Experts of a small language model.
Size: 10 layers, width 320, vocabulary 2048, 44.9M parameters.
Experts: 64 experts in each of 10 layers, 64 SwiGLU neurons an expert, a softmax router.
Training: a variant of Adam for the experts, 461M tokens.
Below are experts of layer 7 (counted from 0) of a mixture-of-experts language model. Rows are named router (the router's row for the expert), gate (a neuron's input weights, with its number), up (a neuron's input weights, with its number), down (a neuron's output weights, with its number) and show model dimensions 240-319. Each number is 500 + 50 x the weight over its row's rms, rounded and kept within 0 to 999. Numbers have three digits each.
After each expert's rows: a language model's description of what the expert responds to. This comes from a sample of Wikipedia text that the model never trained on.

# expert 7
router:455478580537505544519512470552543468437469556490499541536538401484557467513467416491481600560493595530429513394502492523423553528467466509452485514513411411503553521464423467540475438399499482423432531439550539501478526476401539482551494601
gate3:451546524464531545528538526463597522535455568440453542471469494537467381539603445556553533505483419468534584478468496421491527452410493562541483493523480500464501468570467572559591484467557469459521488489518441462467488545446532565488427548
up3:578612564455446538514549536469425465513545580611532514420529539469413492427481496493536530503529504594528501594497445502422446502444576506476592473507557562461513545459454539485642488448584410524616472457501471406421567463556471516441379483
down3:435430461469439488495516475561440473482551533418435464569524519477449631526512464474496439530565527493489512432508586441504536469487438469592505498547428388470520406463587462511476487643444523474532491480428524496436509491426498481507517561
gate4:516492522457579446558487533512502549402576601475438543539456489388467509459446479502501444517501540510448510571561471466554510444442462560541455509532463522533436396412468547575566511535459530413536551416459485521543492513505524514522556581
up4:547510495494448514438504495421483530502564482422490511476514478462460508526607510358534465484516495417506588497555454541670490492489505498550398505529566528468516492446495400466531576530570498528545459523481529559459452531472534536579484435
down4:559529504450533465591511426562634543495515539538483524553428502592616624561571426493524450392585482527471474549552511516411577540515535457526477566444473408568451547430436433417465505539444522496555556580445437480516483483487455559480450519
gate5:468581626496475394531483512414543510468538460460589596552562493489539459499564584513459433506548527466505567518585552496529461497496499562446466568501403522501513480485504546489511487541448464451446579479409475527490574480538504529553540541
up5:533562465542423538410364517471534504549496524549562544494543488543553454553615558493608532531543565404531457481529625511501496499538539467471510465585459610579513473474484528515465499524432502426387507440524480504460526504558480544534477516
down5:487449497447502583411469544402508485518546451531504478495506563555467604424496498496561492409475473455532517555484457598465438421487517513540544526535516474441513436486423555429517524526532499475545459603496467431448465552461487411485446522
gate6:565521564486358464526543481506495514529479480469500489492431509478436482476531499552456505538454490531457447476464479495514440456464500554493512557516502506425453608528564496548412526529558573480454399516476518543480444543562511541559361477
up6:438496459518608498470485522442535499433531553544495474499554525495527528530457477479567506473560511519562539528583452556506544511538540494537534439527478473595503382493452515471610523505463445528564585494490522482545560418457463476441614478
down6:550496518492446480469526478513472639500513453396511570426502598495522465496600463438501492543505575460558406648521479431472541505631531446523587545567628518496506560436479516528437463528504539505506421544456522432545486526521567496469528564
gate7:406441486485572496486566488583548461519513496549513492484521494525457453569518476590486460475495507437511578492544480545565568533490474499430583415492556485462537491476472596503532496453557452498506551514592597547512487314442486542456502497
up7:533449602509517425447533515595456566390466509487491446604478424474446565566484400484532527515642585507460540520438493434534482641536527475457472470500426458449580400371517540439520469533483464430563562561563590519480469505500471488508512482
down7:498571500492497526576527489426487494435548593585569534508497511536486429538462480552440496509450521534455504531424488548492466491453463544430612545510519561516429475503426563555456520430519518445486537443555434524544498429448534467393492407
gate8:447500454495499435554527560603483516435461547522523547582563483502484512416493468412612561458618498522431437588470579489538471554578519538415496361533538453448409501454435463478468515542491515482502508490601546521511581503478574523517533524
up8:574484557458471532495462402506587415487529462475525551454425494530563443557517510567452510510420474503539534411512409503522537432455500510559533582495426471504602513493516525547524522416500533579419505585521380504434466484470483451422490487
down8:552421509391488521535523477438514502550419509464535475452555502462486473520538539469513456486474502399582595436456463485551517431523528398464526519501509545483487520567544441477604438573466571570458463480396520534565398548597477481568515495
It responds to: Digits in numbers. Number tokens or digit pieces in tables, scores, dates and identifiers, such as ISBN, CAS and NRHP reference numbers.

# expert 43
router:515505530497488425500488490531583533503480609478514558579508566564585464532428542483494446488527526499479606451405546524519427592556487457514529489542509380483440444458622491510476476552560572438435543532540526460581544493468477503525537528
gate0:475630545516556456521450513556486522532520440555549525511499489565493491555502430494491552517470530536550500524517538545373500485596465466484490509463505482472506480620489447470549450521435442506585435555471429600478479473577553533465392404
up0:467576516551508399549419541561501505453445528449505551522491488545494453499516456549531554482484549456534480530466536481462426437613503532472520488484522492538507555520535531495531535522450436505579514548469401499495469569539542560527440495
down0:535562494540529482426515526466465572446509401521475559542457450475343473386533526478469535450463480478524432492448492620587520497489549464482590478538415364475431529493508525407469580427545512535496544551528430571511437564517447511531435354
gate1:497543572463428552524471550439525446623552562567436493466482383489482493510553481457543487497474540483455499573512482554542464481495570605566452449549448465485520600541503427472460504465484386514464498502505477490606588534540536558534429497
up1:537515556450434485510494522542479436515507508580447402499480345453476504496560530467510477639471473533534510469495479518511456511559515517478520545536521544368602445564516562470465490497445379484448505467526476481543449528533544538536605588
down1:470463521497529477550453571534554478523488525502569567449454447436515485469555487467510600423551442422476465407481575507517515456513513457484390570540444536535557481555496546557497522472475458535402499524535478485481532524461601526560501585
gate2:500574467527501510502505514475525484534442513478560548496544460482509438464434513525555419404479585515466493595459451560407539492485565568517507549541478518586419556580428546465576402513530461403467528407439613506515563554449480446612507578
up2:474564590511528575507363498488480482523451531431395575455550488497470541505428451488453488470553397541484482454551556532551440512495567520504509530529445559391529493434616523503484608493489498559574505572531468503510562522547513560402471438
down2:447488473553485480460561479475406499520508452469550523558573518460539456524460467585591422461576490517556478518468530453535527483596567491485485413473435491506542418528449562533565466480595537508484508406511501426444494443585464468519365584
gate3:441425569425488440414533343579461510522550455537560500401454528436478555418573498513536507464458452527549472427481527519539473528426512405476509585499548492449506450438495551537462594445486526476436576535508423484500439462440420560475515448
up3:597503514488500542535487555459483539503507484490451543478545474499577498549409460611436542536567465453481488591566452549474483465539435663508460516463454571618527554512466530561517413399450517505537407404473447534460519477529453465496453539
down3:513480453507486470462493509489447415572483514487469492450489480476502458524478511449423475461563441453417448488510477442485494559628492576540571518497440580578472511541481419495526517472462515539487574400437633554482498423528464498488515557
gate4:484466568381490467518535504524533460488428581519522530498544506449481537538594510442520513487564521558474492530445537587461544613493509503479425530500472478448537485549511450459448537401483469550495448543505399439541545477460496509499404503
up4:502436533583469509458502478479457540497508556476490431516476397482573518510471469555474496634478449492480511520465395430492498419479538491545602506459517487468472527553482522503617546484391490476482404507373479533449438498507492398484458578
down4:525448422480586513534443554501573497478453474548533548496475500569444516598406507625465494433513449507488619474527490586488432510564439432471449535443520583473520494500520513553426528481580446468407531508589449456515536572459486518558617556
gate5:421464453494480485460468537620506515472655488444459457520480523512557400372545447564537509603490476402472412495523508567514488492553496516442523472495470541582547397447538483496532429517495545513466518484447514528499484432664519376559420550
up5:540573571480513522492470448466423614552503480476399469528520358511485599575490509487454539418547596508486559543496426487479517501519382517490391608484534497480439493602397460476457479453537436503612562487483552451458479477458499480519536479
down5:522506550559561507551429548468535511488427432563548488503513523546538535499522505417419470487433497504453524544568521486456445472494481406624521526442487469472443422490536501484393537489541490464460486510416487410520511529462495551403492486
It responds to: Word-ending pieces. Final pieces completing a word, especially -on, -en, -elf, -ist, as in res+on+ance, comm+on, hims+elf, vice-p+resident.

# expert 32
router:534507397517523568411471448445409557400560510546439501482483503473429493384525487523513467468448464470479538568565460518528522488505486499451564448500561546554471521549584525537498498634514507475551506445460447465380569557546411506633447474
gate0:534482476455500526591469536481492428559499587515487470534509509470487494517515500650513570466533497496440488566487542484514476513452498505504514373526521446611420515453535475491416405450559499521539483488514465473507532571478520593508454458
up0:561429555527472511449446475615491508555460479614453528573401513565540519539500494599540577516570472492473442494424494524388486550440487557515478563518537544631489560502549471534544491467567472547545572590449418505513487595460510483555523476
down0:474539550505541534357552511447521507523541521537519544418586527509528491553543501500489460529451496618595499478506466470513437444492425462443481513472443571460518518442525432505524543454481580517548500533509544429559509479438419438548495418
gate1:611448521419459430471495547501526468553456473598476526495429575509483463531539464452505448578589496494439557553539465495553463396535582520540475495529415495464450466549562512536501428434466500482489566447467559480493422441451497467517544496
up1:440555507529500448501417569492468492395525609386589530477623448523464583489481538567508534522549414494470490547459476442497521606593450516445452498508567551484504499481516475472459530470480472524469460529473505463463540563496511483465453516
down1:581477428464395560438499498562430528559530603528424450530517489455490503526574510463478536500526528506542520589460542467526466536513502531503469403545553532473544476586505552420468440452496425499505473460576521586474536548553476497468459473
gate2:489466541469559449423480441444488494461476476483617531573455510584400443519493481530503464534451454509569591564553555516531491438468417483540485496550494437520491466384523442476464530422476524620531585561531529635459467493453522517452519444
up2:552449465383518535480501522493526509499443541496497458510514473501541451528582576380435489516511459538439479448436515408472609528634636544500484491465448516578446451565585634500497475519450498458485442376507399451466526488462526457464475537
down2:482542467438507543602512530485485467433437544435520519451489508495484481476447418526475444559405541564438480433478492536479572585559535523518513547500485543574465538398497482523530357543540532391459486532473530431530538534491496502523513470
gate3:524602461522477509649460545431467476529531571495453506462547368466525515474560497552419497604539487426481508509495395485499498527461449497452615463541472537564538530467510545488557554460412514569527490445524548392468416438562493469353468434
up3:485475474410533473518491534470485570525482481458551494545487544559480407446524403506484497555497404537542497504447506558504511508557477470512560480486522508545529499461484476430483551486446452420510558424555437575463541478567435493493445521
down3:580532503479559507516425483517431501404445575514476479443653489462499517479518475516489516552472491512444523562549521543537507516503570452443418504536525499449430489428559559523489487462576506388549561414477433540515447498458506516473424449
gate4:527533482450469496561478513519574521500608419454470438545477497509458571469400524501492488471554540508549513451422425561502479584409520516481555535511508450401503475431441571539465502495492518541532536475536554525458496503508547481510472425
up4:535503467552514543425601482495444533498567450499497547419490550458521452493520575411545531550510515544416607517426553621493382466509512472537492449397457435471480549542548514415522412585450538525485598505540509469521425446499394518433581546
down4:462495446540550547502500438561392486502516512412496534563519554442447522632515526613431483446560560541614496462488500391509463439437494537497469449533469489454461494444542478545516463474450535515445506578544567506539429544602536449428529521
gate5:528435492548472514457437468440489418522540525386439491511435502491493573518527506545505471490514541464521387449490477504554355473462584491563495475541475453533478572551465502569460575508432472513517479548350515515505576445540573456564488483
up5:479415521469528501526577589481521536537561558481387436464487520448482540501572548525519487441510509458530493472543521583436479508516441543519445545494571577514384544519548496504561524527554538559490481554492469545516470521471492530409545497
down5:457473551509557449554485478510506493412505377501465450509492516461520563483511366595497444500427446543462485484527487438577471523569441540511529458524506416452614447457510539462451502512536439478654528444544551428469471524502470528516443379
It responds to: Given-name pieces. First names and their word pieces, especially Slavic and other foreign names, such as John, David, the j in Stjepan, ri in Henrieta.

# expert 39
router:523439389405460539418625462583484560516515507433412433516547494361534428436588540451470439445573436470494483545528524487477499430480558550505555550494498549447504525527560504490499449499540501479584475525517558591479518519539433405499510525
gate0:546439492499418423489503542528550476504516504545516498471476551498481502675479441498571546543533503577513518531381432465358530545470556507497438490590536489521427506571481516551424499524555532545459518491491447490499486548506469448520398463
up0:480551479485414540516447444513484459521427469429494543546561546498453419512554517523565428455515566530511513474358476487459489541566563467473520526520489461586478555474453554531418462470507513505492539474466426513542425540550538457492548514
down0:503525569504496534427431486459482560486493508542501485474540425508469518575561521538604415461487510588455525546400363449526497501488529499501596531561472528483566555585482500465513492499568552635430464561465491444466543583565433530589542481
gate1:493510513532688499527483505537473530444534419444477464499466505559598476518544582454454406495457500476549543426542471422499479450588533407566490526512434511474553560588472507538556512586532518546517452434493513465428534554545529457440469557
up1:552528528517583550530549518468548517524533436448496406432555481452553465543494580503518448584434457489500616543505452457451543446549429515500492492587408425468469558517480495571570549617501518534558560456484418506516606496545451477468536524
down1:519425493494417401468562531497530520457496531513511482499513499521553470524547441549509539508418514543491544479417606566424543563463492519517518485497505512593590564461563416452487445511485517464454467476437492485459578461563527650530441454
gate2:518527516476464458556561504577483472479549388406500505458567527547537419418607469503508402560529495540464495513473613552538542498527490541530445508497413416444431456518574523520439557433510519463518474519502404502543408422480426406528396542
up2:513585508587441445506459478551458552434446562518473555594504493543561499448483595465413568503477505466582504571492521457530550462552433484485533478564465492579583491563367475392447568541519500547475513519525448511472520551544526419638528503
down2:445471386524478517534520512459533520571482504504453448616434501528563526507498473462493446554563441548497538464437480419453455553489488500498464594469541474552559475524463478505450422543482577484469487532589559471492450490554543565508559453
gate3:566555588449463496485451522579421524488455459540510449434428464497586488506572462515506526553493470513421427480448395456513559480454479470379521443415493505509496491561463443495481558413564517528506529513505565455455531374444519471473500473
up3:508481525498440451570480546628389542470501509541558435462437468449574483525510452440577445583522404465508435453405408481582549480447463520469589480451592499516517502486455465523432655475505449530454479503522599436557462475437505470558493509
down3:463438620483451472519409480423600504537496493375524461573521538505461525529568522543435473488404535471581456548461508543552488565523517439534415461491541416510547483503470502464496539518346524470499530465376498605495484591552445524482437493
gate4:431514480487551576460500516421500491583422560486518482599517520499540498422473522461557555447507511488431466507419577477449485492555555491473514427378479568487422507427476506440535553520483449513454534505486450580503611572431553409532554551
up4:565512457554540535587512444519473492502561440476502522498512557481420561565410549537573483498550521484460429475466358543431486482399516485459505510497502474527453495515532515539561532491479480475512459579463533487570434513503561500486489407
down4:477507457488475427459445481529569442406479525449545554410455521530529528534498503463495488502520509549497514496403595463397480405555498477391548406522464547506473484553468469532566545491542628562538490545484525570488559520509537512447480511
gate5:588495482484487583481557513466501455480443511573447429517452500562542518503412473498560552410595521528465412475528450462527547487526432480587593471439498548501541427459524546481496460572543503567583512561556475620577496577516508497513550491
up5:460512536518563433472541483546431484428501550549588439514442532461535456595474553508465414542575408484392517453453568472597485487533522420528472467494495543446457467467447437541494439470424496432474479456488539614463462489547502458502573404
down5:367475560509477486511449554540544501484518513424598557491502507507404507456473583552551524384464559512542535464477591516459505514585475472448421460536465351478512558522525526491545514474499522492406577517478436422521430437503515447524430450
It responds to: Vowels in Asian names. Vowel pieces and non-Latin bytes in Japanese, Chinese and other foreign names, e.g. Fukuzawa, Fukuoka, Mao, Japan.

# expert 10
router:454403474586545497453446561451485424499399553459496579539568482534437500517480532527553509433552634452515519450478459498579414607567463420483487467487381502520459478531465524521523530545480484626406489484474463441563553495471467609527575560
gate1:523519439434474589396477457405563471506404579501534466494493465522566497601509514540446489553480543537484505460533522534487455539543545466462501519477510506508436491521566503470449530478533445565547494552525391530519446467537489545531447487
up1:528486438552517524482469426389451454469451505504424421420467512542526502537495504537415508536477518579580542482423501463557403450511439511542481560573419580527438497461472676579632493435571436565641576446552530544511539553503432473505381507
down1:498525567563558470447495458443442474536584471540484509475539478443532571530491448516589455495494448417455513501485430501509522513571447493574450530462477527562519460500452527538477466421455575441525393409550517481449566558538469508525547563
gate2:486517500468449461537525463440469548472391517573437497464460456503575414444441401592445559523452458513525542476452487466548510497521515475548557410442480505489406550547491461522484497457478501477578587522472428519466466438523563582604464477
up2:419512501502537553507466468584576593538493484515515516514429463379463531578485504494515463424615534560514449528450424542550508573475507607495526492475587445555533473472414496536582530445508502568446534494528467482517563451528488484383490556
down2:548493487470521452581432527581503582408507563541481522522493520482534489502502500496535465557526632552525570575564509449514483501569535567486578551491461516544440510492382533397401475443423421498455410518531566482500514515493515495547598433
gate3:448433466456480496422544532518544446515532461470519384417596570519558565455553444452544517613401416481478455532490520485577506363491547482433504475471508536547485590558500514502512515536495461516503483476491512511535607415436486612508517551
up3:501495425495463423483440486462516477447391521432557436484495513573434425488484525440506486585457401519471437465483531406537525418578567454453394557582410477442395416466495541498453542489466438519535431509459417507538496429516515553577497604
down3:502488483542370528589441479481493479511474539515468433495535507496501578420557428559456391521467513579465404557448519527450517500445531486412458483600508442506558448488464481483456482549566457450521549521438486524509412504471468470418461484
gate4:555485500555530435497644470475437591522528503521505456533478503477530520505398461495563555538503524450486523390533535557518478415406489417557485502579566505443531478533516457574512488527495413469597501507486518586387480577459512426558574488
up4:460430467547470552488432474500524371563463514338516491481620536445421462578573566446426466440520564566496533452552476464484564526572672506508453500494478520531497514553525488483501475559483483421387595502501509459526479488515517540371551488
down4:502493475513528401443501489490488504471539520528452494539469543498482538460439378430517458499495540545483606558447501490492483436550555473415515589447470537528550444535502612474537551492465476459511481548505547482454439494472500513464605479
gate5:470419469457409465512454495580619508458392456435535516453505458522483453581510501504479408575504497497566404525442518546574493499449480533560537455505549400539411550592556499498540498480528524554388479567467497610554506581372549430495489481
up5:449509467514461466518411468501483449515552486577533443432564445482499448470386480488514545508535509461527459458539507511428508537437502578473510525547412493547552447532548458532475511496496546476471553471444529522553563416466445523558560578
down5:565508540537494516477531491498405478475498470552505475468457443503454516566547483576541398572494538509506547493577481553536435504505459531532514450506516575511439460513455480520549415571601519468476527524524377519468539529504523549474497521
gate6:449463529424510502460556516484526454497497468549599505450495521493451487535545516442500502645477517508542575462590510486487523423518435528455463422463602438493544449455484501483618536545504410544389529421501449452523461486531569510506523558
up6:574555627531509623445435394554440526441602466496506503506534509515509480467501437592492462504495388486467589495486551538541543501387514435571483537524480417411553461481466581535490533439571592545515429500533504549549491479487485477411508489
down6:534618519467484488433586481471523527506468465447487602483468514591510422481502512595501488477553520454599501417519437570427502489600498497530516390440527460510497430500490496598434534492524463429603540554496495541520508491499493484537532481
It responds to: Noun suffixes, institution names. Word-final noun suffixes and institution or competition nouns, e.g. H-istory, chron-ology, Entertain-ment, Championship, League, University, Award.

# expert 63
router:468467451538532493365444527568454465479539513449556473479569494508525513449517429422561578549505501515479524488543596444466521419499458534520454452435421418482402493481472592570534468498621482614533422474467464507503504468523539459465522543
gate2:523459540450567393507570431531429506391436531445502457540448397543497518440479541451496408425496494449581484551470521524552484563547546563497407496528508559476511484523443513378606549488536476527514478485527492582484444424530526443611503418
up2:499514535533525499533470526532471522558579544431467491484524478469517469520525461502515423535446549489456512539492469522484468480480552568491485488433501515496473446416466517423461622486488454534492530496563468549440484483563508501501433468
down2:542512455471495477573576526537481532436485520508545588577464519397563489560515484572440610511470563467549531512512473475515503485478517488480501559529572520475512554534489502533501457476433523469552446508508476454535541576553601616413534448
gate3:486467510547448518455527467539491441497542490631471554438462448534534531546326467539512520549499549552452514510586619465435450498470462581543583518483502442596463528478472547497567562501557514548481547383520588510482507476487513495443478485
up3:459527541508494406447555461535516498500476578593574535571463450535492503547453532461506480532519563437564549462481610542379421495468461458487577527466524381430432545530540521467499573560478472555468509468455539432543468445472530498489522479
down3:422577573524478534470450508456511482511509453481504567601615495479515507485541524528591593514432469500560492456487497464456527568518536444547450456567487502466506524434520432360480460370490551480475549474504525502495460499430572404471495461
gate4:454475527526497557497545541523395486545623482512511401481560497434471451454533455523550488551515466443393547518622513492542512483525416503534483545449554601470436434444457474593434534413566483524531375505540533474554558522515497505447451513
up4:557462479520525544433424618479442502499543545512529431537579411489476474445519421552525507464437548396502487444608573463499492515528421430580519483520531534480474407441507448511475558456506540457486479510525549431511383477500422539498505518
down4:441539431495593477556432540486496596540426496655530482490483516500536577471443518499525490536523473504501498436524457490534475465455514529360539495517522492540491617569477463512472514527506585511453420491480534505520531415491491516536573534
gate5:565581481484544588483446518458516537547464449465519472482511433509580519480467556509493457498410527466538501569509567469508469409490506454548487613537566503489398622500493505529515493472509532505567423514452556488440460538523497556379496478
up5:491464534506502523480584520499461459568501439452428394508477484568448485502510574490572493527474494427408394446516504539485490592525490564543423491512503581451512508405564406511513525424535509520545483474472458544524542438472507455537426480
down5:370483481465558492455391472497474531451486531503470507549493451448499507493445567548513565542602526504542609516529424448572561451475504473422455511506563440585483543590507557459619500526513509542499449505550477432483565574458573457575506525
gate6:549491579532525521513509492542485528530474533477496455512564488478527459531615547494525485546508475507491442496586485564535504444492536451462457525459405550480457548442526388507494548530528530466450473456446515457488553453519529504545512360
up6:506554463533510530551496504463456443525489513565538468525370494551449538499453481481490408531440574539562565541396497466476455596554490467475534495557546406524583566557568521527479553496420497457468442534543495481557398503513474484486551524
down6:461553451492491525474503475470608526486503438511529573490562530507550451491421547507473466572478487567485529453573488556556505453531478424417475465409525418450504499510519475460423500517499535478571561444467505544622479567520428482567570444
gate7:452481506463545422499580461474555530476490482517376488458355537482519506457510428550516489535601511462435510549470500436559580489482447527542507531480471540492456494545525499484504479523524537480526596418504508428547461430430506500628537506
up7:490612460575449497463537567524484530546466525534421482432553572488525491501395432469541460468516608448500592440526466427523505499532496422513465429456529530506364452410533443462411530518482502469482539480498526509489492477441518465655525534
down7:444454517561530553458538419456511497530502509576437517534500508522485530529472529586565565472456518526449504415516521546481441552476545577483423566526476439542458575540474561561529525409497438496543440468404422534591493489488466507374431517
It responds to: Infobox field labels. Capital-letter pieces and labels in infoboxes and data lists, e.g. IUPHAR, ZIP code, Kingdom:, Born, Country, Cup, Released.

# expert 5
router:560507482538458494453512525545435463435578430480381481445459500482483437429440541465468607538549484517510454581593438422562516390523407590505568457476511557457559572437533495569511403554559460522640469491477485499510511508496497439497464520
gate0:498482438416449562483563472472531477468567476504514512443513569516401413438526491565434572513501550491415470385560520608476470521456540583411500485499575524485551502519560503472505467601542476483521424476515453604424470504470415507460583431
up0:479446486427466507503459537482563473515543570499539504452486551524433511501479435616482534462475545541425455460485525551501556568441506522459524510527532497538575531520460472490568443544560479579511483542430539615470467498523435535551539439
down0:476547543450465520544449443442618511540448558490490420547472549445453473503588513436501480468502511495477561434469545463631463451475496495512549516493551493495522420538415606438531463464498547455527577478493486476471520500553518541445522473
gate1:546471483526553514565538520534535433609550440495447503553446540504510430415518510464547518603556412524504544510507500429506502476428462540562547510521550458480513446581467529521593535481538526505467506517452473543496475584542523430419524633
up1:524421492569558544531493443453490468549494500431500522481491451505507452507444451449501509520471454504514492522487544538482470509438549551547549519585532543487455555555527541504587572595516485566497552486500553611614434501557523462484512586
down1:492429619491567454462507499394478577470496541523499491418561532550437501527408418592459478537499496492501567432532448495519474503483559476433387590461529527503450499518539533479488480504547518500487415463508522485463535435581512514583471524
gate2:446460567539584433518501548589433606469389489546520585561487484521523498559512539428535469570513556513509455462412574472526460500480548492495504496497433464539453381542391505497461472472452495522507499455453499469454531462550516509610544439
up2:510552484522489461469538524423499422502456565437406379522551470515500441517565489545417476538420555550479499534511451482535571428588570458443591480566477493500502604390480527450465472470462467594533496480525503522558467489451485509369490574
down2:551501521572441500433497468598421589442432503532544465518481545536435477520570502465493556510538520493525433549516526503487507485490492539509493483507576516500494504443505519418491526509448433473546503469451525578439401518487386534480458529
gate3:518516531458505476567404415440522393585520482478524436505381457457566494447550525482512476494495497500474539619485490483504563442451519507530555445393499522536445588494572547540476607491469522570523525509489478471503447565555503424597410487
up3:435513474561621476519449500571498532525391506489500535507526504478509508422388501498505435513603489509499476500530512491449440528451460512487519513504379538491547505509478450598467478433546582539468513550445562536519467579602570441438504525
down3:513512536409482480493451549477504546507540400522559387530495472504478503500516438542414451506435429500481560428429481399601498452553517501422500644510518558638544437464506511514516547536456524504508433567544497518443495502489491440520499340
gate4:554496519531591530485444482544484429523533431541619494502476440609551551544466531561600561449477507517577511565465477499517530472460513521511539413499407513529466563459466608555528549359489532560496499474533463528525495587598530473403446488
up4:483542526565609520456488507520445549473575390559573445481396451566570546476506513564557509525475504546474494600435527562502509445470532483512600371464429457567440538439484540568545501475506531517512460439508516510547508540550530466448446406
down4:523587494583532540477404569535437549497465418547507467507457537486465554525407518531527443466468505514503455502439460500547543512544497508479451500417552591556521583520481538535568474449595498394515439430526508481527569460513557483507482466
gate5:522528609549513457536548400489488531378437461505589578562444503500454475448514510483485483558553507484506507489508514468490479474560469540462540485569537452420483450401461380486532534515408404497520546492466456554509556430520547534553460513
up5:466597471432506532415406554497454482532488458437539460489552500454459514511436463567501530399499556484501508517628482518482547512534479467514405517522454519566522555508476548507474410518616515567508502493527548519451477615442524437479488417
down5:508438558605499586557454446578585501461475573477526498604488469494466492592511567526601599462521571554535510407452530483506466441591463448507511406480531502607538444541484607449591527515491417411446560507498549394515540529491602558481538505
It responds to: Name-initial capital letters. Single capital letters or short capital pieces opening a personal name or surname, like W in Wesley, Mc, Sch, Hen.

# expert 23
router:476467448563539493505468459479554395473395433527510442545527563478345533575529555488461521485589521455613545570480569509502466519538543485562427512544480438488517521428588553488468447504499596607502463561398567454543401497574469468563473472
gate0:588483495493440565466542589514544522472498471569521497518537581592476498400507420565429441533493572433516484516493591495449503542451530466540485501493532435582487431509574539583446539544543541555488584523530473545492593556528469545453456569
up0:469440421607482432588517392561574468531537506642485395503488500395502609565514496493480493534603390540528492440422537530464517475542431445529537524488466539491504526525519481513490451557522484507486580504474422473466456439513484450515428523
down0:478565519542469553529503488390455428552478530530513561563509479464487489461473503427519506452457608478506396485489533449502477480366631488471569532561434471499480439609455563486423508498435408428438529485499508520526499406426431409501585545
gate1:455428435476441424558520576508465541446488469454465543451476505431532405458602402488423388596437495457424453542532502566518500355476503566453439470485499498487519512474442547560436527452438512477501410456525567446566425498510496373535513494
up1:444470559473483611470548488504523404502452575471551440469451460519442462529417477536501475426578528545518525491549428537466486457422497471483512471525478431454489466505529547492508470537565509450490540573501418573513491429542497573527467478
down1:475496515480612559538482514477504534485538549450508526557492501491474549608443431576479525521443500459508549465419506506523437490426497462481503486531531509564467486526472515488583538530485527501467448472518476490556536557406477483506545438
gate2:452471497523487452465559518502555533454542492514494487513471457514496369526552519438588435549475526482488665547471535423446534525563409528537540642547520508491496449526551572437542440495526528439478422494450384568587538491546491502400463522
up2:530385429494468460515509471531543438482554450436528524499509595568453464472546471551601463438482490463449578388517463546584418595532469504422454562533460414460524451545483509431558495519463537440502501557501479508520574437456455484408482506
down2:518488542533499552442442482530516448376526545495470516407492377547499480512416619475456477483486552551517490449454429533470454567513524497448444421528510358488506556504569524509563523453479554430620487481503472480526487562554523513550586546
gate3:473489490554459512606530505538505545543571439504490481510517473580496424561528543532481508583444589504587498537563515500432534507530613438582506582532492522484513536494511496588534610482486480532560464500557483484521563549504419527556470554
up3:468434447571565448500518529519446583509511424456476480546509473575569408473467511607465580468457461507458336429440532460663464632472540428492603520468507441584517429466434451517570457457488537436455478439502562449462520401460533466481505456
down3:506571472493507493618519450551477482503496393488492505485561591490487448479521416548483529554470473519449538404465436499438543512511483490471510527476458472539550348473541549544559565530537531505427476520505592541506459469478529437427491531
gate4:496480436534489356487442485517593527504516456510556595533538521507482509546540524547535507542502559516523411485464543482494564607489558513509628532535442463440537438542523461499508507507508502463488515516485396580539493580610590525582536578
up4:386494538450414512513473498503589372448566575485545488556504601506463496507548552496496456582540474468509473516511507566494493509482533518508572510490372444463557492575419540547648558536455528527531532463521477533499520466501452469421525488
down4:448531500506443478449442551527549493472425527438546493444550484489541457466493478526517444550484504489476498465553517488544539534494462423482513469504606442430544466510422437547498510486474586587461429508623501565423374538622551573523566574
gate5:560413463452581475514479458430459488494506518457564422430419537608465400530499570516503529530485521528575641526477479488462611496544524566398522502535510614516540459501443560502527465394510386524517479485531449565535456478489513440556486539
up5:444615548487501441452432486488555564414470466524522465576517512469537487511506423439459555563417557470426456506486595548485476494490462504498498540536410495520562489430425472520519507538493626491466540507399393536375482451533508562423492458
down5:499549471484439525487459448501620394441493529363515446427550467522561431404539394564425412463497591456586537489513544585552453552494494487442515504450513424463544546443484558532476431501525564532395544482448515521508454556530544558464527465
It responds to: Common noun endings. Final pieces completing everyday nouns and compounds, such as st in grandstand, ance in freelance, way in Highway, ter in literary, plus land, son, friend.